From a checkpoint of a small mixture-of-experts model trained on Wikipedia.
Size: 20 layers, vocabulary 16384, 52.8M parameters.
Experts: 80 squared ReLU neurons an expert, a sigmoid router, a shared expert of 320 neurons.
Training: a variant of SOAP for the experts, 236M tokens, 9741 steps.
Below are experts of layer 15 (counted from 0) of a mixture-of-experts language model. Rows are named router (the router's row for the expert), up (a neuron's input weights, with its number) and show model dimensions 0-191. Each number is 128 + 32 x the weight over its row's rms, rounded and kept within 0 to 255.
Before each expert's rows: "gets" lists some tokens that make up at least twice as much of what it gets as of all text. This comes from a sample of Wikipedia text that the model never trained on. Tokens count by the router's weight.

# expert 53
gets: " |", "|", ":", "-", ";", "=="
router [147  97 112 148 177 130 161 135 149 124 168  87 117 127 114 118 124  75 124 173  92 133 120 107 125 147 101  94 133 184 120 113 121 173 116 177 187 101  86 106 112 168 101 108  75 159 104 156 113 120 102 174 157 159 114 132 121 122 153 148 105 120 117  84 125 149  98 131 106  86 130 146 130  75 173  98  98  77 141 105 102 139 207 148  65 102 156 148 189 103 146 165 147 112 183 106  71 117 171 150 178 109 157 177 156 145  64 137  83  78 133 125 166  86 173 107 141 140 110 120 104 106 160 150 130 103 124 172 122 169 147 125 139  91 101  98 132 126 138  94 181 111 111  71 167 133 121 117 158 139  92  83  56 158 152 183 164 108 210 137 144 149 102  97 105 235 114 105 156 140 115 132 126 137 134 198 175 128 155 141 148  97 193  99 124  99  94 126 113 139  57 146]
up0 [114 148 100 174 141 148 128 110 149 128 152 159 173 129 142 137 136 144  92 111 120 111 131 122 127 142 176 148  97 137  74 155 156 128  73 178 122 117  89  85 148 153 111 128 146  79  95 189 182 104 117 201 176 109  84 123 107 107 150  56 119 171 124 122 135 147  91 110 112 163 132 141  91 130 131 109  98 112 150 101  92 143 162 115 134  83 119  72 160 212  97 147 135 129 159  98 140 107 113  30 122 128 199 117 135  94  73 160  97  88 122 118 163 106 140 144  95 143 132 150 144  80 121 129 124 149 108 123 124 163 109 125 171 145 103 109 225  99 165 115 146 111 170 108 158  85 189  56 117 137 134  65 111 158 162  89 162 102 132 119 117  78 159 164 148 153  96 111 168  57 135 172  88 148 116 112 148 117 166 100 164 138 108 135  71  83 180  97 105 160  84 180]

# expert 3
gets: " |", "–", " 0", " (", " 1", " 3"
router [107  91 116 128 190 143 139 116 138 170 138  97  57 138 132 125 117 144  94 140 133 140 180 154 176 161 141 143  96 136 153 134 124 157 149 134 145  68 132 196 121  74 134 179 117 165 117 108 121 149 106 151 138  73 136  88 141 128 100 162  96 113 157 137 121 181 115 102 113 129  63 116 133 140  87 125  75 128 103  84 100 140 174 140 110 145 141 174 199 130 152 115 180  89 173 137 136 103 125 168 163 106 157 145  84 129  36 123 121 128  28 125 129 165 153  85 132 106 110 128 132 137 154  91 181 118 131 136 167 243 193 179 106 128 111 149  60 185 131 133 119 104 154 151 130 136  60 117 128 164 127 171  74 127 122 139 171 116 168  93  92 140 118 150  78 161  76 148 155 107 136 127 124 155  90 184 176 109 158 153 104 138 148 162 139 145 138 106 159 149 153 101]
up0 [115 152 131 102 180 146 147  85 151 116 119 107 100  52 124 128 165 195 133 101 130 152 150 137 114 147  82 185 144 136 190 119 145 138 138 151 101 108  88 147 124 143 169  61 166 146  91 114 187  91 101 161 180 180 105 118 127 171 102  94  98 118 154 147 136 167  77 127 152 133 109  63  51  80 140 166  99 154 138  90 128 140 158  95 141 133 194 147 173 103 150 101  84 150 131 120 101 130 142  85 140 121 142 113 128 101 102 156 137 104 145 122  80 178  96 141 137  61 120 133 110 138 107 136 136 100  67 116 182 157 174 133  84  79  72 102  92  95 120 171 133 187 122 192 109 166  94 183 109 101  80 131  79 106 157 151 165 130  72 149 104 111 102 122 145 171  94 144 134  80  78 150 149 130 121 158 120 171 142 133 131  72 179 143 138  52 153  91 159 123 120 126]

# expert 50
gets: " 1", " 2", " 3", " and", " 4", " 5"
router [187  98 144 166 168 106 125 167 184 208 130  61  50 134 148 100  83 127 131 116 118 136 132  91 161 159 193  96 141 113  97 163 117 127 168 139 166  29 145 161 124 108 133 143  87 205 201 116  75 159 104 124 114  82  86 130 117 126 120 124 106  93 144 152 172 153 118 154  98 117 103 108 101  93 131  97 149 127 119 138 119 133 109 180 118 101 145 173 170 110 172 118 159  93 149  93 154 117 111 186 142 132  98 139  94 150  85 129  60 141 144 137 139 125 103  79 119 124 148 134 143 120 116 103 150 124  73 155 179 194 192 124  90 121  88 127 118 153  90 133 156  71 154  92 139 118  92 120 102 193 118 132  74 109 125 112 154 132 168 125 182 115  75  85 128 142  61  92 185  73 100  79 142 152 136 176 119  93 130 139 119 138 141  98 123 100 109 119 120 108 128 105]
up0 [118  96 173 108 122 126 168  91 115 127  68  94  78 144 134 149 121  95 125 165 110 165 106  57 117 124 136  94 140  99  96 141 187  97 147 116 119 145 152  80 129 151 123 103 140 174 135 126 101  97 107 137 114 129 121 171 146 109 135 160 143 101 146 153  93  82  99 128 158 180  61 130 137 117  73 142  63 134 138  56 174 104  74  77 149 177 121  79  93 139 133 159 155 130 141 140 112  83 134 155 130 138 194 157 112 110 141  99  75 141 176  87 110  96  59 106 106 100  69 111  93 159 193 180  99 155 115  94 152 145  82  27 132 104  98 148 108 108 115 140 141 161  59 138 122 100 172 174 112 130 122 109 131 130 122  98 189  88 125 193 154 127 144 147 168  98 154  50  95 139 138  95  94 145 129 138 141 104 103 112  70 135 126 121  89 117 116  88 142 148  78  84]

# expert 30
gets: " to", " with", " of", " a", "ing", " is"
router [167 132 138 180 154 132 165 106 198 134 147 137  69 120 138 124 110 149 109 124 122 148 141 113 170 126 145 130  96 133 140  86 198 177 164 171 137 119 114 159 145  98 165 170 116 194 147 111  69  69 117 141 127 102  70 103 135  94 145 161 121 144 135 136 126 172 128  93 151 129 107  83  99  68 132 133 108  94 106  82  80 163 178 212 125 144 152 152 157 115  99 156 130 127 115 150  87 131 146 193 184 127 196 154 180 150 104 137  91  94  76  72 105 152 144  73 116 109  72 131 133 114 152 106 140 101 119 132 140 160 160 140 119  70 113  60 128 112  59  50 161  97 133 146 175 133  63 154 169 128 130 150  95 124 130 140 128 143 201 161 108 188 103 115  94 124 106 141 176 100 100 136 136 139 115 143 159 153 175 108  83 157 138 107 129 142  77 109 141 160 122  73]
up0 [142  58 173 142  53 131 162 138 166 146 113 126 104  90 165 102 112 105 100 203 113 101 134 130 131  71  36 110 102 161 173  60  80 143 157  90  89 152 114 169 123 172 176  89 157 186 173 123  77  76 133 147  73 131 118  99 152 151 104 194 149 154  69 129 106 146 169 107 127 146 129 105 139 111 155 133 134 177 149 138 146 120 137 184 169 137 165 145 161 124 133 175 129 117  83 170  43 125 145 130 185 117 104 150 152  90 102 108  69  96  89 135  93  72 122 123 118 128 148 116 152 103 159 150 111 142 100 122 119 119 162  92 152 126 160 128 122 126  81 101 144 123 111 120 198 109 122 147 195 153 124 139  87 112 143 147  94 160 160 147 115 125 118 144 102 109 146 134 164  80 116 117 156 146 122  79 146 131 125  69 130 178  98 141 129 153  81 108  60 145 124 196]

# expert 35
gets: " and", ",", " by", " with", " of", ";"
router [128  71 116 151 124 171 181  91 146 160 162  93  88 132 119  78 103 147  92 121  93  93  82 118 155  90 193 146 109 159  97  93 129 121 109 114 187 135  79 163  91 158 115 166 127 156 113 133  63 109 136 133 137 111  77 119 127  70 134 102 131 129 120 153 141 145 124 189 134 107 155  85 134  74 145 107  84  98 104 124 115 139 162 157 140 134 149 146 198 150 136 123 153 102 122 137 117 155 152 141 152 112 153 156 172  91  88 177 149 100  82 111 139 112 196 100 103 162 139 129 144 155 156  60 108 123  82 185 140 176 184 164 136 126 101 109  83 133 131  61 153 139 139 119 176 139 145  69 130 145 165 123  65 181 158 154 128 198 172 209 103 132  75 139 130 158  75  84 106 131 122 118 127 141  69 193 155  93 145 124 105 114 192  98 149 116  75 143 102 163 111 106]
up0 [113 106 167 168 131 130 184 159 182 141 149 124 104 129 105 143 108 161 174  99 177 135  80 151 146  71 159 146 134  94 109 163  99 188 148 105  52 156 143 104 131 128 196 127 171 124 108 130  66  72 180 125 111 115  92 141 132 109 129 152 152  59 119 154 163  68 120 166 163 173 115 126 166 155  86 133 163 129 146 174  80  86 137 147  76 210 146 155 167 175 133 124 108 152 116 187 133 148 165 158 145 166 134 153 183 111  62 187 162 119 165 139 103 128 160 134 140 103 114 155  95  83 101 134  98  88 139 113 151  94 133 170 157 145 130 105  85 117 121  45 119 186 104 136 149 219 127 157 123 159 175 108  80 158 117 131 132 193 150 122 156 128 142 125 160 120 137 133 122 109 133 119  90 130 154 149 124 161 100 137 121  95  80  82 135  82  72 124 110 150 123 145]

# expert 42
gets: ",", " and", " that", " but", " as", "),"
router [ 90  60 189 140 126 158 166 118 144 159 147  72  77 150 141 154 132 133  85 117  99 130 103 101  98 135  89 131 120 108 117 139 116 137 189 160 205  72 149 150 107 131  49 132 116 198 164 150  73 138 129 125 121  88 108 128 122 127 125 120  92 140 144 138 116 102  84 113 146 117 111  96 117  48 125 136 158 109 132 145 122 118 189 186 133 170 135 179 158 130 136 123 125 108 116 135 120 128 170 170 177 123 157 135 178 153  95 208  55 106 139 134 112 103 192  88 120 123 164 109 123 128 117  72 150 118 114 134 143 163 132 160 136 137 142 120  43 116  85 122 154 138  99  99 198 109 166  89 107 210 135 142  99 102 103 117 194 127 149 111 133 100 139 109  91 147  56  76 151 138 138 116 106 142  48 164 142 137 144 130  42 104 139 110 117 143 125 108 118 128 138  75]
up0 [ 73 131 164 171 134 163 132 128 127 119 116 166 155 156 133 171  90 165 140  58 140 129 149 107 110 159 114 181 190 163 101 113 158 118 138 111 212 110 135 175 163 110  60 126  87 164 151  86 122  41 104 123 147 125 142  92 157  77 145 154 158 146 118  88 115 119 149 134 104 123 139 143 113 120 109  79 149 134 156 188 130 162 169 152 164 119 147 101 107 101 126 137  89 188 100 126 155 140 142  95 153 124  60 129 123 199 121 205 104 121 185 155 131 145 149  91  96 105 141  97 132 121 152  86  67 176 152 138  76 149  82 130 177  90 130 115  63 142 124  89 152 137 131 160  88 113  99 146 135 172 147 129  89 119  84 137 158 126  55  99 134 192 150  98 132  63  71 127 154  95 120 116 151 174 122 172  89 141 118 182 119 174 149 143 123  81 165 148 120 132  93 128]

# expert 60
gets: ".", ",", "\n", " that", ").", " but"
router [121  91 197 178 164 136 178 122 214 138 176  65  83 104 118 164 144 102 153 115  98 141 108 166 144  95 130  90 100  81 137 156 133 150 136 188 163 141 108 166 141 179  70 141 141 155 113 149  70 142  96 113 181 102  70  76 108 122 157  77 109 133 152 104 118 147 120 150 155  93 137 121  68  83 109 176 142  74 122 110 157 138 146 203 115 167 139 156 114 115 117 148 128 112 201 149 182 121 153 164 178  93 186 153 159 137  70 149  87 147 151 139 175 149 167 125 145 106 141 103 138 149 170  91 121 112 100 134 143 159 126 118  66  89 143 123 107 135  83 119 132 145 153 106 162 125 101 123 118 204 139 107 133 158 125 146 159 155 190 148  72 146 173 111  70 198 122  88 121 146 129 159  88 123  90 186 131 115 124 108  64 132 127 125 156 129 127 113 129 176 123 122]
up0 [167 126 171 109  95 132 167 152  73 165  96 122  88  79 108  92 132 151  90 106 157 147 164 127 142 109 151 102 150 176 143 141 123 166 184 147 116 134 178 137  71 135 154  89 110  88 125 153 120 118 126 104 133 127 150  95 152 190 115 107 118 141 210 104 151 180 147 136 131  87 105 191  91 139 155 193  81 123 126 174 156 167 186 114 135  95 128  90  94 108 149 115 124 158 199 134 103 108 160  87  73 145 142 122 155 101  88 142  89 135 145 128  86 154  92  80  89 208 189 113 139 125 147 130 146 145 116 115 136 160 128 145 106  87 157 185 131 117 123 151  99  90 185 107 114 155 125 134 108 123 128 108 149 140 211 193 133 135 179 114 188 127  88 138 139 134 151 112 156 161 123 138 130 107 147 107 140 168 121 111 102 154 101 100  38  53 134 102 205 112  75 126]

# expert 5
gets: "|", " |", "\n", ";", "\n ", " —;"
router [157  74 192 117 139 173 183 147 176 135 138 109  54 127 154 141  84 126 168 107 101 130  78 144 201 180 102 117 140  69 128 142 108 168 102 114 174 116 154 125 141 147 162 175 113 168  97  94 110 154 141 143 128 174 136 123  70  96 135 152 119 136 170 102 112 174 127 116  90 156 170 112 120 105 155 144  90  97 123 120  69  86 122 142 132 177 145 199 193 120 146  98 153 127 151 124 149  77 139 148 181 145 136 113 107 175  73 177 143 146 108 125 141 145 152  76 144 106 156 125 116 158 120  80 157  72 139 121 141 136 136 190 117 112 153 106  98 152  82 141  96 132 202 107 141 193 101 104 134 129 164 129  40 123 136 142 142 102 202 117 110 187 128  98 134 181  79 130 132 101 121  96 115 113 159 208 137 130 143 183 102 115 140 126 173 125 113 124 150 137  71  94]
up0 [147 128 120 157  75 166 120  84 233 165  67 164 118 113 129 106 153 156 173 129 143 123 128 143  73 156 150 139 178 148 139 181  82 165 167  92 125 134 130 107 157 170 138 141 173 142 146 115 153 168 140 104 115 125 105 109  84  87 125 165 131 141  77 135 117 127 121 111  92 158 125 145 136 129 157 117 109 135 144 161 125  64  98 117 115 158 143 200 161 110 193 107 139 155 158 177  79 127 130 101 145 152 120  79 121 146  79 139 167 220  96 127 172 113  97 153 134 119 168 150  89  73  64 101  91 109 136 117 187  58 186 164 123 110 121 136 136 127 129 123  58  84 173 147 127 127 117 102 128 113 158 109 126  83 119  91 121 118 153 134  64 150 154 125 129 115 100 151 118 107 170 119 163 124 147 212 133 111 116 196 163  75 124 112 121 204 165 132 130 138  69 133]